Below are experts of layer 4 (counted from 0) of a mixture-of-experts language model. Rows are named router (the router's row for the expert), gate (a neuron's input weights, with its number), up (a neuron's input weights, with its number) and show model dimensions 0-255. Each number is 200 + 40 x the weight over its row's rms, rounded and kept within 0 to 999.
After each expert's rows: a language model's description of what the expert responds to; "gets" lists some tokens that make up at least twice as much of what it gets as of all text. This comes from a sample of Wikipedia text that the model never trained on. Tokens count by the router's weight.

# expert 58
router,170,149,260,170,195,237,174,113,249,223,224,276,270,174,183,235,229,156,240,191,182,272,206,193,189,182,225,184,211,227,143,236,295,177,269,235,270,198,166,136,197,202,223,209,176,273,249,169,302,227,165,236,191,216,249,233,164,151,229,164,143,231,235,147,228,240,217,215,217,206,242,217,171,190,162,219,173,219,170,219,116,158,230,166,219,131,240,149,181,194,184,199,197,251,190,217,227,132,179,182,241,214,180,147,198,251,164,199,219,235,199,228,201,176,197,209,170,211,189,158,193,222,216,212,266,230,271,195,175,293,176,181,202,230,248,198,170,201,139,219,159,204,216,135,175,201,264,189,164,245,195,223,157,196,216,103,165,167,210,197,264,201,202,241,160,256,181,235,160,215,176,177,231,205,183,211,170,259,190,202,112,175,215,218,242,214,238,148,275,274,266,154,256,145,207,212,138,168,192,97,237,252,198,241,211,243,334,267,242,167,175,253,235,155,218,176,278,228,196,215,233,243,247,209,205,228,125,174,186,174,212,174,140,222,197,195,224,174,249,193,207,203,239,211,103,211,307,169,142,219,238,191,223,215,146,189
gate0,210,219,193,184,207,154,253,189,179,155,123,229,134,204,241,161,212,214,232,162,185,198,220,230,202,215,245,216,133,244,184,131,226,200,177,211,213,157,332,288,225,227,241,192,217,276,200,213,164,186,251,217,183,227,155,192,173,251,269,163,196,165,244,205,170,247,188,235,216,126,189,228,131,198,130,258,253,253,134,226,109,125,165,192,160,126,200,212,193,149,222,201,210,328,204,209,167,189,261,168,189,189,230,176,165,116,260,179,196,218,204,225,153,221,165,248,176,138,198,252,169,227,192,219,250,183,162,274,108,204,184,222,222,181,179,222,181,217,234,176,195,225,227,161,223,155,211,244,206,185,160,201,229,124,198,248,185,191,123,183,182,190,153,223,182,227,102,147,248,133,184,288,140,194,254,189,157,215,233,201,243,162,232,233,145,199,262,204,277,243,212,192,132,212,160,209,253,190,202,207,185,273,191,164,229,238,184,234,182,201,203,248,200,203,210,308,243,116,201,120,197,260,194,233,197,171,205,271,166,168,146,186,224,169,255,244,197,228,261,180,170,219,217,154,219,217,179,153,205,203,200,190,255,220,225,179
up0,167,232,180,273,150,246,87,152,179,245,174,219,270,144,248,151,229,216,278,186,111,246,163,170,144,188,213,203,183,201,282,199,165,207,213,136,194,201,195,183,187,240,216,200,158,223,289,218,232,143,204,213,213,148,179,242,169,255,213,190,240,189,181,225,187,115,176,230,227,205,152,223,173,222,168,126,213,201,253,235,217,222,172,243,92,229,215,222,172,186,192,227,114,234,239,121,174,216,228,183,259,179,233,147,159,157,135,132,194,203,154,215,145,187,144,185,150,192,176,235,189,212,176,256,153,139,219,183,237,237,200,145,214,182,154,158,161,109,220,191,243,203,199,226,143,143,200,177,205,195,306,176,204,131,199,151,248,196,209,150,217,159,179,120,261,224,167,226,172,213,207,238,252,214,187,242,245,186,281,191,213,206,237,192,100,136,235,194,198,189,258,151,209,148,266,160,238,192,170,215,180,166,170,213,223,258,168,137,207,226,193,210,108,195,208,204,132,172,183,184,150,247,256,228,250,188,170,159,169,245,157,185,125,168,259,182,178,253,228,195,211,243,153,183,184,209,222,242,189,214,190,170,273,205,179,153
Description: Sentence-final periods. Periods and word endings closing sentences (ation., ed., es.), decimal digits in election tables, and the at in theatre.
gets: ".", "s.", "ed", ").", " |  |", "\"."

# expert 43
router,149,191,176,131,176,299,166,116,255,231,272,246,240,196,187,253,208,147,211,273,245,174,252,158,148,226,191,168,219,226,193,238,211,239,203,236,170,181,110,193,171,191,266,253,235,188,231,271,187,232,159,191,180,225,221,135,173,207,243,223,186,210,145,175,167,194,205,219,131,302,112,281,178,234,206,117,182,222,224,137,221,187,140,189,250,173,142,112,190,188,145,208,145,274,179,179,212,144,197,223,258,240,202,191,159,151,238,184,236,230,230,232,176,220,190,187,158,135,199,236,245,180,167,190,175,200,200,227,203,197,174,208,205,142,210,209,228,185,149,175,182,198,169,266,222,227,154,205,217,168,243,208,204,219,137,125,230,249,255,147,217,239,221,183,231,207,197,205,197,243,152,184,140,182,215,219,246,172,266,105,212,247,236,213,198,143,259,178,220,247,222,228,123,161,212,235,120,207,194,113,121,211,116,192,233,172,242,232,195,157,240,170,209,152,222,234,169,218,134,298,250,235,193,241,221,215,187,149,215,230,218,145,153,182,209,218,201,249,247,176,270,236,234,218,234,259,250,164,206,173,169,228,235,243,177,181
gate0,236,213,203,176,136,149,199,99,179,157,258,193,228,128,155,193,231,249,272,182,225,218,183,151,209,223,172,190,162,218,203,174,179,203,154,212,145,178,181,140,261,227,197,194,208,178,196,235,221,183,144,191,153,245,166,208,157,280,288,193,116,218,196,129,186,224,215,250,218,293,206,219,179,215,261,187,220,256,183,160,96,288,187,248,140,186,207,184,211,222,251,169,172,198,220,254,168,155,236,184,202,189,219,199,113,157,191,240,187,167,232,191,182,93,208,86,158,144,192,246,218,254,172,144,132,182,169,314,170,173,122,249,210,196,229,267,176,223,212,163,163,172,239,292,154,273,215,248,97,157,132,204,259,195,213,202,234,231,222,163,146,220,177,128,178,158,234,186,216,182,202,216,185,223,165,225,227,185,239,189,186,254,177,207,139,176,244,209,178,218,281,186,233,176,158,192,160,178,218,173,194,199,168,188,177,156,233,160,202,185,236,132,146,132,269,103,209,234,174,153,204,225,152,187,186,221,193,230,183,214,189,200,231,176,162,182,182,212,252,186,164,210,189,235,186,244,178,170,195,193,225,233,198,143,145,174
up0,238,229,166,200,164,221,195,175,232,224,193,153,179,149,255,238,252,197,194,166,240,155,187,217,203,152,249,144,165,161,211,216,187,156,237,196,107,218,233,242,213,185,271,131,223,198,191,195,144,185,162,214,211,251,230,223,216,226,296,211,164,255,150,186,171,180,206,226,200,228,226,321,212,176,157,233,202,246,151,172,154,140,229,273,229,217,172,217,170,205,270,261,175,188,169,156,197,170,204,166,217,162,174,218,251,181,229,187,202,138,252,177,136,212,146,137,183,122,169,282,180,176,153,103,186,153,236,241,241,194,181,263,144,162,154,226,212,257,229,283,183,232,215,183,218,239,230,140,161,137,187,220,242,160,167,114,246,256,281,140,257,198,204,177,179,163,272,241,188,181,143,153,145,225,179,247,241,125,172,264,254,248,176,129,154,152,212,236,189,186,280,240,212,237,227,144,220,158,195,189,164,152,174,162,190,140,208,256,207,200,218,154,179,210,232,175,168,169,150,250,258,206,119,172,219,143,211,186,196,220,171,221,262,165,195,168,238,226,223,242,236,224,213,217,268,201,215,242,247,151,221,180,252,147,209,235
Description: Day numbers and dates. Day numbers and years in dates within tables, such as 5 May 2003 or 15 May 2016, plus time words like start, during, throughout.
gets: "4", "6", "7", "5", "3", "8"

# expert 26
router,169,221,248,189,221,237,240,135,170,285,157,239,259,183,237,259,158,121,238,225,232,212,249,244,164,186,247,113,156,293,131,195,245,220,221,209,191,243,159,222,193,229,233,212,194,199,240,160,246,229,174,254,278,195,241,116,199,187,224,243,216,165,148,214,256,220,221,204,258,255,191,260,190,167,143,191,175,172,190,122,188,198,230,209,188,191,190,278,200,204,169,121,163,175,211,205,87,219,188,310,266,222,152,165,175,168,168,202,146,150,249,141,213,186,200,243,135,191,222,258,151,215,189,229,196,201,162,191,198,216,178,178,186,242,225,134,236,227,235,209,178,203,173,212,206,185,273,215,184,195,221,223,191,155,193,219,200,168,254,174,248,212,144,195,208,204,241,228,207,144,198,246,135,151,195,124,202,189,205,115,182,178,236,286,205,185,199,142,189,275,246,158,216,205,243,187,168,211,208,118,117,241,164,171,246,220,186,241,207,101,195,204,207,136,156,174,166,168,200,196,192,187,143,213,141,178,106,217,251,238,174,150,179,236,131,235,183,176,220,157,235,215,156,219,281,236,240,128,156,177,202,165,256,192,186,166
gate4,196,176,173,198,187,187,118,228,121,150,143,157,207,193,231,169,144,246,224,220,183,206,148,164,178,239,181,219,165,157,220,178,198,172,154,239,239,217,145,195,205,218,170,196,213,138,175,239,172,177,195,273,233,238,175,215,196,278,279,182,132,189,221,198,182,132,259,258,228,212,255,208,240,173,215,190,214,246,128,158,214,250,104,234,119,164,218,283,238,208,210,154,157,149,232,111,168,216,237,136,202,236,198,244,223,252,197,173,161,165,235,191,159,197,173,198,121,218,159,170,165,238,172,243,203,297,275,224,177,195,240,251,189,207,212,242,231,197,205,192,241,200,195,181,138,173,204,201,234,175,169,241,212,230,203,210,242,211,247,219,158,122,265,177,222,219,176,200,173,139,167,215,175,287,144,174,249,159,127,159,237,142,170,231,180,175,172,166,151,185,208,109,241,245,215,192,235,152,237,176,184,148,153,135,228,231,165,97,183,241,164,183,156,146,224,147,228,143,191,234,188,241,199,241,262,203,133,181,249,124,197,217,219,306,230,213,122,226,170,160,238,219,233,224,194,173,231,259,194,224,235,137,236,211,172,148
up4,222,236,161,168,219,173,188,191,165,128,178,199,187,201,188,161,193,202,195,108,228,216,209,201,182,138,93,166,220,154,243,218,246,269,270,194,175,244,201,173,184,195,169,175,253,144,200,204,203,200,298,196,217,226,230,192,179,228,286,270,206,178,157,277,215,170,190,271,193,252,227,175,274,183,141,116,272,199,205,230,211,203,200,132,217,219,127,257,205,197,256,236,194,181,197,235,154,253,269,229,253,271,202,281,248,192,203,212,188,187,250,114,217,212,164,213,209,201,188,192,203,176,169,223,262,168,176,174,215,225,191,110,108,148,263,154,239,181,211,230,186,168,190,190,114,232,174,182,174,159,214,169,222,191,219,260,217,220,241,186,102,170,150,221,168,179,155,227,164,212,183,234,143,210,201,160,206,183,226,159,246,173,209,155,163,198,229,103,148,207,199,200,249,125,186,172,229,165,168,200,223,185,248,144,172,203,240,233,153,122,177,190,166,178,277,231,237,251,234,123,336,191,189,204,206,126,164,187,176,211,202,215,194,186,236,225,192,176,180,247,156,247,222,194,229,236,146,161,200,213,202,128,146,191,120,225
Description: Prepositions and articles. Prepositions and preposition-plus-article tokens linking phrases, such as to, for, on the, at the, against the, in running prose.
gets: " to", " for", " on", " The", " the", " by"

# expert 4
router,195,220,226,241,156,280,225,158,211,216,194,199,253,231,185,250,194,216,232,242,159,260,192,211,200,128,269,210,89,233,132,183,153,203,206,227,208,232,145,272,212,170,147,186,257,183,234,216,234,191,183,174,253,187,171,167,228,211,186,228,202,215,145,232,169,225,287,180,241,228,201,210,194,173,212,137,124,177,169,158,205,207,152,277,213,177,144,207,204,187,248,146,159,212,111,219,171,203,236,272,219,174,302,179,194,208,195,212,236,115,222,186,244,202,157,216,182,202,214,210,226,241,138,219,284,244,158,179,207,193,250,204,214,152,160,177,175,206,134,239,208,207,177,217,218,185,176,191,208,227,234,244,227,197,170,139,265,228,160,203,195,263,184,183,212,255,165,237,194,198,205,228,131,177,232,179,192,232,207,213,204,184,280,206,162,273,203,222,190,236,218,228,147,163,187,226,213,150,106,117,177,251,177,193,187,170,230,244,174,150,203,220,192,135,230,109,176,226,99,187,197,184,182,211,187,191,172,185,132,161,164,172,196,209,236,188,183,121,259,142,227,152,158,280,98,232,286,167,275,246,169,213,152,310,237,130
gate0,197,217,215,192,207,177,178,186,267,179,230,237,251,168,195,235,178,214,212,174,159,228,137,194,234,196,227,150,184,235,189,195,184,114,174,248,84,258,283,287,217,189,227,211,163,159,255,105,202,205,120,126,239,152,244,237,165,221,181,119,206,173,133,173,220,205,184,229,185,164,179,227,209,167,237,200,225,217,207,164,196,136,259,238,180,198,187,228,246,194,151,170,196,175,193,130,206,240,194,204,217,201,238,203,279,78,188,211,193,212,129,190,201,198,219,293,193,141,241,132,204,162,151,194,162,215,204,212,143,240,204,183,202,252,181,130,232,263,150,218,161,120,202,164,250,200,151,180,149,87,258,138,227,212,143,170,193,259,185,168,273,228,165,179,209,211,215,235,153,193,116,181,125,105,229,211,174,176,229,238,200,276,195,237,199,298,197,226,201,147,222,154,204,196,245,210,220,223,114,197,167,221,127,243,261,226,245,209,245,129,140,219,231,156,217,199,215,197,159,238,192,189,153,179,143,220,162,191,192,207,208,236,147,237,233,187,221,160,208,206,244,208,230,163,209,199,190,223,250,126,238,190,177,198,194,217
up0,185,196,244,122,165,129,267,252,176,276,262,222,246,177,163,214,168,176,196,144,242,259,271,179,218,125,221,149,177,179,139,262,175,176,205,150,186,242,203,203,214,210,212,123,168,186,162,277,173,271,182,166,270,188,275,223,166,219,144,232,237,215,186,206,121,217,224,215,230,177,231,205,208,223,194,194,210,203,251,242,307,248,237,193,173,225,138,147,274,196,123,135,213,223,219,254,209,153,223,162,184,248,181,174,218,204,200,231,141,324,220,247,242,194,204,238,203,213,267,166,204,213,205,301,210,294,170,196,208,125,153,133,185,204,251,158,212,226,235,263,159,192,158,205,170,141,273,146,225,218,224,208,222,204,227,215,229,265,196,262,164,131,221,210,245,155,197,148,212,140,172,209,216,188,262,213,203,226,206,187,179,183,242,236,164,143,185,176,197,220,221,203,263,187,231,177,216,238,185,193,208,247,173,213,217,281,256,186,184,124,197,192,183,140,205,231,219,180,204,168,191,233,185,193,179,156,211,145,180,225,149,174,235,224,129,271,194,194,171,202,213,199,227,178,183,142,186,193,310,203,199,166,153,248,295,164
Description: Quantifiers and numerals. Quantity words and numbers such as each, both, either, one, half, plus table digits and capital K starting names in tables.
gets: " K", "0", " one", " all", " two", " | K"

# expert 60
router,92,132,287,204,146,217,198,126,268,219,223,271,196,181,187,320,195,215,224,279,171,163,212,215,187,290,260,208,146,283,209,227,168,180,216,147,129,211,186,177,176,225,243,185,171,157,218,240,177,230,172,175,219,259,241,197,149,223,210,211,235,237,174,281,153,162,176,193,137,199,154,198,247,232,211,249,172,191,176,180,160,146,208,196,243,201,202,210,186,214,198,121,190,196,118,231,174,183,202,158,189,277,228,151,132,214,210,241,165,209,280,168,237,123,274,194,172,118,179,236,248,168,193,225,258,259,200,150,238,151,240,181,199,178,214,233,153,181,85,235,164,174,207,233,187,214,270,112,209,231,282,157,187,166,187,222,181,180,234,127,171,234,168,185,158,245,139,221,176,165,191,186,194,212,229,204,230,216,203,198,201,206,185,263,253,267,238,179,265,239,249,233,230,200,169,202,193,175,183,122,238,186,147,245,233,193,226,170,183,180,212,178,242,130,161,224,229,159,189,204,142,216,150,246,149,214,178,115,149,154,191,200,171,208,214,184,211,245,249,197,183,217,220,262,172,243,226,165,160,174,160,141,215,227,166,165
gate0,239,199,207,254,236,226,177,175,222,267,228,166,272,214,151,226,240,188,175,170,220,210,151,202,230,221,240,203,186,109,146,304,246,194,205,237,212,183,189,139,238,169,235,248,168,169,159,212,186,255,176,254,194,218,148,221,193,175,175,209,181,230,237,203,193,172,224,186,156,172,167,184,205,173,233,209,220,157,222,164,193,214,189,281,128,228,237,238,256,233,164,225,199,243,244,212,253,206,222,146,214,227,176,187,195,204,174,159,196,156,219,137,202,197,135,163,221,154,255,280,193,202,165,274,188,194,204,302,118,209,174,164,187,178,250,201,134,241,231,209,203,198,158,303,236,79,210,198,245,179,197,153,233,211,243,180,264,243,238,147,225,171,243,195,203,161,205,176,213,121,217,171,186,122,237,222,240,223,187,229,208,232,208,243,210,135,174,188,156,230,166,150,161,156,258,182,197,204,227,206,145,158,254,214,194,160,182,240,266,191,179,166,176,210,178,150,237,250,168,210,275,204,228,144,190,264,113,180,237,158,172,184,166,148,256,191,243,155,220,27,278,215,214,164,210,231,213,213,144,143,279,204,147,180,248,238
up0,213,251,303,183,198,213,172,209,258,201,239,129,193,144,178,189,231,190,190,232,143,180,227,203,248,217,206,162,172,165,223,245,228,183,246,160,198,274,113,157,188,190,174,153,219,252,252,134,177,203,312,226,172,191,213,239,275,211,159,145,205,213,180,193,184,181,178,128,169,144,163,142,209,194,145,208,225,219,270,245,281,266,234,264,179,171,235,239,267,285,180,140,211,201,244,218,277,276,264,197,109,281,183,204,191,214,199,135,205,119,159,214,236,168,244,189,228,223,246,210,218,130,204,270,235,260,197,183,196,193,182,178,139,179,203,205,193,198,210,209,204,158,210,116,174,236,223,184,194,191,278,156,218,250,220,171,208,188,202,123,135,116,185,230,199,203,227,140,256,216,269,218,233,188,174,241,121,264,206,191,234,166,194,181,220,306,199,257,203,238,171,169,157,213,233,219,184,165,207,218,139,147,291,186,218,167,222,200,224,226,205,185,188,176,201,180,179,165,129,206,228,239,215,205,206,261,185,149,181,248,197,137,219,231,238,166,171,200,164,172,249,237,208,176,242,202,196,226,225,168,208,160,160,141,155,114
Description: List line ends. Line breaks ending items in dash lists and tracklists, with years, times, and word endings like polka and Prelude.
gets: "\n", "4", "002", "F", " USA", "ove"

# expert 25
router,174,186,273,145,160,132,221,194,203,301,209,170,158,212,184,214,228,121,191,188,214,193,286,210,175,197,221,204,247,225,221,169,239,172,210,190,232,211,218,210,150,195,290,164,204,183,152,244,229,130,243,255,203,182,253,225,150,169,230,274,145,248,194,255,248,174,113,171,195,187,167,248,165,235,170,146,204,221,227,180,201,180,185,226,147,241,173,216,190,139,210,180,230,252,222,198,196,158,245,238,263,222,216,177,183,222,218,168,242,146,296,173,260,175,215,194,174,198,204,294,196,224,192,169,239,216,212,246,198,202,146,148,173,213,176,207,238,250,178,154,194,201,294,176,244,112,290,207,292,207,232,236,174,181,175,164,195,184,225,209,240,273,181,159,252,215,132,230,323,243,202,237,203,195,235,236,172,255,170,198,222,187,266,215,276,247,223,176,153,188,228,196,180,193,212,192,264,225,140,78,192,251,217,227,162,254,222,243,243,149,182,252,178,210,245,169,235,291,144,198,200,177,265,144,211,238,218,172,168,237,186,222,236,190,208,168,178,227,169,138,232,255,209,258,196,257,197,156,184,176,189,211,131,236,256,243
gate0,261,195,149,260,260,165,273,211,237,166,171,158,174,212,267,165,171,281,166,230,232,261,198,213,243,225,258,237,169,224,188,212,203,208,201,215,183,176,181,210,160,144,173,192,165,204,209,204,213,285,168,229,206,221,268,130,272,209,113,222,218,168,182,232,263,222,262,195,226,211,142,189,211,164,205,212,218,175,245,128,145,189,212,167,224,193,287,220,151,203,309,282,179,188,152,187,196,141,200,192,198,214,266,273,230,136,141,188,204,222,227,263,203,126,215,201,173,202,226,158,287,271,212,179,161,216,210,219,130,157,173,229,224,218,182,146,177,248,224,238,242,215,224,224,199,159,236,198,172,214,209,183,181,188,221,198,127,237,267,243,174,237,208,254,225,196,252,167,265,257,157,184,189,225,174,208,210,134,205,182,221,230,133,182,213,255,228,199,179,143,108,264,203,237,206,145,159,209,183,164,193,137,263,247,193,238,183,244,193,181,256,123,218,232,198,195,98,215,259,162,151,280,221,259,202,183,115,165,159,235,241,181,241,210,243,205,194,157,198,104,195,170,160,130,240,160,165,218,173,238,159,217,191,161,218,228
up0,203,186,229,313,183,205,177,247,240,190,196,166,288,245,131,186,232,169,155,143,221,231,173,198,185,256,189,191,174,106,208,203,218,198,172,132,262,239,189,166,125,204,180,209,224,177,190,197,176,188,197,220,168,212,130,150,162,246,170,289,196,178,232,154,191,204,151,212,256,143,253,167,235,218,128,149,171,267,223,159,149,284,202,120,147,168,215,186,201,152,260,211,275,184,213,200,232,278,219,163,158,177,176,194,180,240,186,230,204,171,174,189,233,203,134,216,205,193,255,204,187,242,213,185,137,244,197,173,162,232,205,144,238,178,235,149,191,149,160,200,192,220,136,304,183,134,187,233,147,213,200,228,145,168,155,141,149,224,170,179,192,224,231,136,218,151,221,204,210,251,171,225,147,269,218,206,233,166,252,223,166,202,212,184,230,127,181,242,210,183,209,206,217,223,258,189,237,186,179,194,150,202,221,190,206,145,139,215,197,327,282,244,218,194,129,238,242,243,190,148,263,220,166,196,214,156,166,238,226,207,221,214,221,203,250,160,359,187,200,170,237,263,251,245,239,204,168,259,232,242,151,196,212,172,209,186
Description: Infobox fields and copulas. Line breaks and field names in dash-prefixed infobox lists (- Species, - Service years, - Type:), and the verbs is, are, was, were.
gets: "\n", " is", " was", "\n\n", "-", "- "

# expert 23
router,207,255,266,220,200,206,217,145,179,215,167,124,276,179,159,206,234,202,182,235,244,212,227,228,190,219,162,150,206,188,207,187,272,178,291,259,184,153,143,217,156,180,213,225,128,157,154,199,225,246,193,295,256,267,186,184,175,166,191,198,271,291,150,200,185,234,156,181,251,222,205,193,214,231,151,258,186,167,205,141,118,226,221,197,181,168,135,191,144,177,251,130,208,206,114,108,206,179,192,200,229,198,232,184,181,197,220,231,241,201,203,135,200,219,192,177,207,214,306,252,137,192,190,174,238,176,244,135,253,246,206,237,139,154,297,163,243,240,169,200,146,232,154,171,135,166,146,234,180,249,258,184,221,164,186,173,205,242,282,177,251,178,205,188,140,197,166,182,236,197,153,262,196,188,276,184,248,225,164,139,165,211,260,229,258,240,226,178,220,195,218,208,184,211,200,148,145,214,223,135,225,231,124,222,221,203,219,212,197,158,231,150,152,169,184,196,163,190,215,222,234,229,194,134,120,163,199,127,188,243,167,185,180,201,204,180,189,205,294,115,255,200,145,274,150,251,231,134,236,172,171,199,205,186,205,171
gate0,186,243,278,170,197,233,137,178,236,197,216,234,268,167,222,211,207,177,209,192,214,193,197,171,180,212,169,164,191,221,280,234,220,173,274,194,203,138,215,202,181,147,169,180,169,186,189,129,297,202,262,333,218,176,223,223,206,147,185,141,216,235,218,278,147,229,188,215,213,277,92,196,158,215,199,190,165,202,230,167,145,203,208,218,226,159,169,168,227,184,227,203,213,202,269,201,260,221,178,178,230,173,281,199,207,171,201,191,255,170,163,178,176,188,235,200,143,195,200,209,206,194,183,313,276,218,204,177,254,182,256,285,174,158,189,178,257,198,182,161,191,132,149,150,110,191,167,174,126,262,205,86,193,277,262,189,140,271,198,197,243,151,204,209,216,230,191,204,159,211,208,204,163,190,224,215,180,287,254,164,164,207,201,120,244,157,210,178,173,238,205,267,116,215,227,189,240,208,197,197,184,209,199,183,201,201,124,188,109,179,235,187,154,214,190,128,135,133,195,125,182,165,147,176,218,143,209,146,231,221,129,237,198,172,228,153,160,187,170,194,225,250,189,184,162,168,142,151,144,189,172,234,241,171,221,210
up0,246,257,207,274,238,214,210,211,149,128,206,193,180,193,168,117,208,170,209,153,131,177,164,177,241,213,207,167,217,292,218,205,152,224,173,251,118,249,249,216,168,193,233,268,177,215,200,153,196,128,260,192,187,183,216,204,201,182,167,226,198,202,273,206,195,181,204,187,176,161,170,133,293,203,213,278,216,210,207,217,216,94,228,225,188,113,146,145,269,234,227,174,221,178,236,182,247,221,177,195,181,99,256,262,208,225,204,183,139,244,191,148,237,168,238,194,252,202,197,254,204,147,236,271,222,154,195,181,223,240,222,187,136,243,142,203,205,282,236,157,299,198,188,162,166,193,222,160,212,169,154,185,185,184,191,234,245,234,130,216,177,222,169,167,159,200,234,263,203,149,164,129,172,224,187,133,167,201,166,181,242,223,208,141,186,174,151,149,178,146,147,185,242,275,236,233,290,198,180,215,197,186,273,214,191,191,178,240,208,236,236,153,174,174,231,170,190,213,140,106,194,219,209,187,223,158,170,250,195,211,249,208,194,238,197,256,301,251,194,108,164,228,163,172,250,261,155,197,138,136,179,168,193,232,199,187
Description: In, newlines, year digits. The preposition in (in the, ed in, in a), plus line breaks and first digits of years in tables and lists.
gets: "\n", "1", " in", " in the", "'s", " in "

# expert 32
router,221,116,229,142,169,259,196,82,227,269,168,187,272,202,228,267,186,203,244,228,186,205,172,188,148,162,218,185,109,211,228,178,227,210,244,156,221,205,203,148,192,243,157,151,158,220,174,150,218,159,203,237,193,164,246,162,162,177,237,250,262,202,126,197,154,188,134,188,180,263,246,254,176,208,149,144,164,193,90,143,138,216,225,196,153,238,207,253,158,155,234,197,210,161,271,147,135,236,166,242,220,240,248,128,212,249,245,167,291,120,232,170,205,140,184,144,167,164,185,179,176,230,243,229,103,218,206,242,222,178,208,180,200,179,244,238,218,134,148,224,269,182,208,206,194,167,187,226,175,173,200,254,234,255,170,183,222,229,255,161,239,157,205,148,148,221,146,217,214,199,155,246,223,240,172,194,216,219,241,223,199,207,204,163,252,211,189,112,218,222,163,213,202,96,263,214,229,175,183,88,202,214,180,169,228,222,200,228,305,143,216,266,217,180,188,204,232,185,128,217,257,188,239,217,208,219,190,238,173,233,218,187,180,249,199,191,226,249,252,167,246,164,226,221,209,206,230,115,175,140,171,223,198,184,207,178
gate2,85,239,251,222,219,158,184,246,127,143,152,195,198,194,166,233,195,195,143,218,159,156,241,217,214,212,244,208,203,275,156,230,205,218,157,189,192,280,204,154,258,215,208,150,199,193,236,177,156,182,187,186,196,214,185,155,240,170,233,199,200,193,141,242,162,200,181,181,259,198,181,165,174,189,144,255,148,186,229,208,174,241,168,244,148,194,155,168,214,203,198,245,262,147,247,206,176,193,238,283,182,226,217,137,251,155,146,228,246,272,180,248,167,215,144,260,187,119,217,223,171,238,221,257,177,261,165,154,213,225,199,195,221,196,181,155,237,162,246,308,150,159,204,197,236,198,242,127,189,249,248,236,189,175,195,192,171,327,198,252,179,240,187,213,194,207,206,200,228,197,136,162,159,234,169,240,204,148,166,202,141,132,222,197,121,196,229,226,260,196,204,217,169,199,203,159,218,248,143,203,202,271,219,212,147,234,240,176,135,258,220,197,230,210,129,217,223,122,201,158,146,220,193,198,166,207,130,190,224,229,201,150,249,239,140,77,186,199,144,200,266,258,189,134,191,121,180,251,214,282,145,166,199,174,273,207
up2,249,130,200,111,176,231,156,165,206,177,181,169,237,219,317,237,125,289,276,154,159,220,158,192,234,170,203,235,194,177,273,277,258,176,230,220,200,162,228,218,173,173,205,224,150,208,265,179,202,197,128,207,232,260,161,220,188,204,215,265,226,178,190,178,166,209,240,260,209,206,195,185,166,181,212,152,223,290,192,204,160,113,220,237,122,188,212,167,159,206,127,198,225,216,225,174,237,272,170,261,279,160,209,219,171,182,281,216,214,202,205,201,167,275,201,141,225,198,174,203,173,147,174,132,239,209,228,230,234,154,242,274,188,199,181,202,172,166,197,208,206,166,142,227,239,248,142,211,174,178,177,263,252,181,194,143,260,190,212,284,239,142,193,127,215,199,209,98,168,203,175,248,218,220,192,119,240,230,202,180,286,229,168,181,247,172,208,174,114,171,153,244,262,238,243,182,248,200,241,194,226,152,185,194,207,236,227,122,241,191,272,280,223,233,165,173,196,225,205,221,170,201,209,237,189,255,164,236,208,218,221,167,212,232,174,207,245,229,165,196,184,113,183,261,238,153,150,219,185,154,273,217,185,216,183,150
Description: Verbs and clause links. Forms of be and have plus joining words after a subject, such as was, is, has been, , including, , and.
gets: " was", " is", " were", " are", ",", " has"

# expert 15
router,256,257,182,237,189,138,199,176,133,176,170,230,288,246,213,161,188,197,245,182,232,228,271,133,93,216,188,222,189,169,154,215,154,192,290,237,116,152,176,132,211,188,217,167,175,238,193,186,238,193,138,181,174,235,153,173,139,215,166,196,182,226,183,226,143,259,179,180,169,205,131,233,188,238,162,248,218,126,194,187,201,181,276,235,232,143,200,309,240,228,259,180,171,242,206,198,173,187,223,247,188,263,255,175,167,192,218,221,147,241,192,201,243,155,149,246,221,146,239,222,94,215,173,241,143,197,156,196,287,200,193,198,151,205,174,183,210,177,121,230,224,152,232,203,205,235,167,213,210,177,241,188,176,235,231,207,195,180,271,174,155,246,222,166,173,173,207,205,204,211,248,211,231,211,190,175,151,151,190,211,231,160,212,295,186,187,248,146,208,285,208,155,258,185,228,156,214,210,165,114,289,246,136,209,195,201,255,207,174,181,205,212,188,188,234,196,173,228,150,160,215,163,179,176,190,217,164,107,183,285,214,133,196,207,239,167,200,166,220,167,261,203,121,274,177,223,235,158,208,258,143,237,279,263,238,162
gate0,226,218,194,235,214,160,201,159,264,224,149,246,205,227,164,166,107,184,175,259,236,152,272,177,185,268,236,192,161,237,240,184,216,95,222,185,248,157,247,237,277,183,199,173,133,174,188,217,204,163,158,180,192,205,256,183,217,181,246,176,259,240,165,162,165,239,147,237,191,148,174,196,247,220,270,221,270,271,199,209,222,202,215,152,164,199,228,206,175,217,162,167,206,183,242,275,155,151,213,223,177,269,188,144,166,137,235,227,236,217,219,149,128,310,165,133,135,128,194,304,148,236,201,262,212,166,173,234,174,205,203,194,179,272,183,206,244,220,203,182,170,173,250,269,286,161,251,206,234,182,192,179,141,237,214,178,198,257,251,265,223,220,209,216,178,203,177,186,242,218,227,156,178,135,190,216,206,114,310,217,225,248,172,273,161,189,207,203,233,195,207,163,186,194,232,215,257,203,261,199,244,242,198,210,220,193,151,147,202,176,183,172,196,211,225,241,218,262,214,239,217,249,185,145,191,158,154,243,245,155,229,200,248,219,230,183,206,276,287,242,167,256,260,225,215,157,247,212,190,259,267,231,245,210,158,236
up0,177,167,179,248,211,167,214,181,244,166,251,170,194,172,129,156,271,231,133,214,191,230,233,214,194,204,189,176,156,173,111,173,207,214,184,166,170,175,230,187,250,212,202,236,233,231,319,180,233,186,234,244,232,231,149,179,162,289,179,164,155,215,205,230,196,165,200,243,212,274,105,178,239,121,151,172,178,196,283,183,213,135,203,151,197,204,150,205,203,130,151,186,256,248,220,216,206,214,141,169,201,175,190,261,137,167,159,180,216,215,194,208,196,185,203,183,268,173,168,114,198,109,249,215,150,148,139,223,202,145,221,161,326,176,187,232,178,186,189,209,164,231,230,217,184,169,220,177,202,211,225,207,178,135,249,169,180,166,232,252,140,235,148,247,227,237,137,227,206,180,193,224,270,164,125,213,208,128,132,146,185,186,167,217,236,210,206,202,239,266,227,203,204,207,187,248,113,131,246,213,149,167,174,223,185,165,266,86,233,241,148,176,143,217,214,178,267,207,194,260,165,124,197,280,206,190,254,193,242,226,186,242,163,260,209,244,135,141,182,159,231,216,192,209,208,208,156,156,171,145,214,200,213,186,244,184
Description: Year and date digits. Leading digits of years and dates, especially the first digit after a dash or space in life spans and lists, as in (1706–1785), 2016.
gets: "1", "2", "0", " ", " b", "7"